{
  "num_hidden_layers": 12,
  "hidden_size": 192,
  "n_experts": 32,
  "experts_per_token": 2,
  "d_expert": 160,
  "d_shared_expert": 128,
  "hidden_act": "tanh_gelu",
  "moe_layers": [0, 1, 2, 3, 4, 5, 6, 7, 8, 9, 10, 11],
  "router_score": "softmax",
  "normalize_top_k": false,
  "routed_scale": 6.22,
  "balance_loss": 0.000511,
  "balance_bias": true,
  "router_bias": true,
  "init_std_router": 0.0297,
  "lr_router": 0.000879,
  "num_attention_heads": 6,
  "num_key_value_heads": 6,
  "head_dim": 32,
  "vocab_size": 16384,
  "norm": "layernorm",
  "norm_place": "pre",
  "norm_eps": 1e-05,
  "positions": "rope",
  "rope_theta": 10000.0,
  "rope_fraction": 0.5,
  "qk_norm": false,
  "attn_scale": 0.177,
  "tie_word_embeddings": false,
  "parallel_block": true,
  "init": "uniform",
  "init_std_qkv": 0.0246,
  "init_std_o": 0.0,
  "init_std_up": 0.0246,
  "init_std_down": 0.0,
  "optimizer": "adam_variant",
  "learning_rate": 0.0013,
  "beta1": 0.9,
  "beta2": 0.98,
  "weight_decay": 0.19,
  "lr_head": 0.0105,
  "max_grad_norm": 1.0,
  "warmup_steps": 387,
  "schedule": "wsd",
  "decay_fraction": 1.0,
  "decay_shape": "linear",
  "final_lr_fraction": 0.0,
  "batch_tokens": 65536,
  "max_seq_len": 256,
  "doc_mask": true,
  "train_tokens": 363800000,
  "max_steps": 5552,
  "dataset": "wikipedia_en"
}
Below are experts of layer 7 (counted from 0) of a mixture-of-experts language model. Rows are named router (the router's row for the expert), up (a neuron's input weights, with its number) and show model dimensions 64-127. Each number is 128 + 24 x the weight over its row's rms, rounded and kept within 0 to 255. Numbers have three digits each.
Before each expert's rows: "comes after" lists some tokens at least twice as common just before its tokens as in all text. This comes from a sample of Wikipedia text that the model never trained on. Tokens count by the router's weight.

# expert 12
comes after: " |", ")", "%", ";", "\"", "4"
router:144080146133130147140102164089125111132126101136107117138123160142145125119139110116112175138143141115164125152130115128116146162135121121169155152118121094131126158135126108109155121136121140
up0:140103117142144113130117150143110105137119131134122150104163176124109114136145132115134129119117167115128127077114132147091097118123154122147138121077114175135100126152171206132073077150112133
up1:150106138109125154107171132137131123154120154074108153136136098115140163138078168142130091124152133168074089102099111188125118138105146135105146136111127132099108090098171120157135160134122146
up2:105152119140159147089177087110104087149099187160109138170155142185139149112143100140107105147132066095113128138152103136194113153151119134093159154181106144130119146088088123150122103161091123
up3:156093131129072158138135147095137110162158122111120089134091099152127158089086123129189106156174170101123118094124165141097134125092141146143130147128137122124143134141141125112141119099129159
up4:122113099117107129100166174148089153158141135148131120128141074148116128182097153138139105123119100155149118096091196133130083141155119149162130095097170151094144141113135093109101145124117117
up5:089125074159098116133135103117108152097110114094119095140126098089108143128123152099128127155146105129180131133068148089129143101101108150152154132166151174091121117149154131119115084143145083
up6:097114119125124144158124140138105130132111141150148104125094150149140127158103086117090073107133135139125118141119173113101093149148118123159112102098160161077143125106201129127139094148108135
up7:118130158102108136149142155131108135111167161092145119151126148159159122118110132111113133114136129123143131150162131143142075128091128132144131133147132102149126115156126116142090179193116095
up8:135145121171138130148132117132168137144097128115117134101099145127112131147158082128112145134142098112092129129105094112092127096117143135089132156130109199100132163070090092117147128110105113
up9:121119136108087171140118145139103066124150125110132109144182173166110166157152134093107135120119167114144133152109144148085121148105141131162150137118159123141172130153115086145118119179115148
up10:144142125138123137105127154104107106120123153143083162112171119155164084173101146152158142129110090125124117088088120163144127139151138169162103123146109130144103138135167111106145124145122097

# expert 9
comes after: " |", "–", ";", "0", "20", "1"
router:174135115107162140147152126127134136103135148160144154122096118113130118115144112150128152186108166116074082128114160113113141108114080166127134144095163120148137090146111119143160104123124126
up0:102102132153119131122130111142134110127136167087108104106154091155132158089132102081140136122133122090153128157122122153105172096107109125137117158120096178092163119148173155142092144157142092
up1:156141124091143150138132138120085099151124141143126111121133191114092137118148107128127128126148111146096114103148111172139082128141139149101070110150094155086121162119137150141130103137176094
up2:149139129171124191148096108140085124123085069140102094112090120116078138149166148104124104143129117159150079126150138104116151088144130081100111118105114126158113140173142132153106102125089150
up3:120129137129131173084099160126110141121151161180107129109165156152110156159158124124114131167128104089125084102135179120160134116130120117121150135108142157133135147104109154083125129167100135
up4:149123095149080132161138118118157153123137110135083106079118099123086120137130156112137094137148117121119108141093126165122142138136149117142150169151136134112107128110104127153165132126099116
up5:139155137128154151133136151131091130102134111119101145099107111126109125135138144147143151113116113125121152147162183161132118083093132142121135082140124140082125089093159138164141111099137112
up6:143104131117132165156137104108121135110120126125130130103149121165134100123074145136115147098187093142149125144097109163107099126123115109129118122150167156134115144162163100154108126149139151
up7:104131153076130122097118133101158091119122103142129130084108145146101094125119145181141136102112109096180085120107120190112108132142147097151131051103098156114113119135131114169159095118161099
up8:124136114137132121130086109140108120116131129152112109138142150123140121139084137099127136118173126134128134101130165148084154109116151122131100087150125153137150111119161182093132125102115116
up9:147196145124142136131134141092152118157149121130107142111124100153134152108113171128152096147145122125096098146083172154091078160154133094143102124126116136142075134142107099147119134118111118
up10:101145130121139157124122116091154115111092124117117149074120114133093115089124093100119119107152134114115152149108176129072100163162135144131164119099104125111123183110125146122155108116124117

# expert 3
comes after: " |\n", "19", "20", " was", " United", "18"
router:160157097158096125110177087149160078100145144097116138146127125120140153169111135143077106111091139125109157146108099136129106092105161100135059101111118093140106073143140124106136143154150134
up0:113103119164131146126153167082150156131192119173108120076102108140158109160118156129130147108114127088125102110148165147162150162156144066151126166138119136108130099123082154156083114153155107
up1:139125149129131133099141125138109152160127127136115117108083138159161122101173134164112104155184118122169115100150132130097117111174185105139117129089111114134137116125107116129092108127106103
up2:129131102141094118155134101123126116139160117148122139128097090137103136167166092128111140093149127078142116115150133131114111145114146108160113127153122172116122147122128162128145132151137098
up3:118085132135100160128132153163129194141121125136140131143080135151119125175132124129118153112169130131155127160143167098091125140122075148143184147113098101079093128111139107106098116140123133
up4:103171124159144136080130118123137115145121171132139116117143142146097147116131070147126133099138083087105165103104128142091085152175150114149100107131128106118104159117091111141158118150117137
up5:110115111130109148140140114119076168159111100140088130134125164201100102154143121139147116101127109119103128121157142102101106132075144134127108134131140166071153151115122145144172141106140118
up6:090141123168125157142129109150113138157132096118085141115099122115157109102102117147103157135153095060111133135150168098135166110123116102155125139128176165137142108085084163109155144147107085
up7:147138177140124144104086146169132129120104133124117143141122155112138139141126191162133075152166125104164119134101121159125123084120102139166123132158083092096096146139114135142089069149114159
up8:132139125179124095135124120117122067126125137085133135098135140091144146151156164137112156138119092111122144116132123142160065116104192101162088117117146145122117135136169136126070125158141081
up9:094128123148166133118133120127122135138182139148111115114136112105154180122120088117138148091122130072163147116154085165082157140093168128134110156150133153106126132130141135127172154133152125
up10:105096166096168156138142137168117106107142146094086118132095105115133156146181148153120120144132133128179097072137111141122086098157118168120135125128127097104141124079162138123165088142170082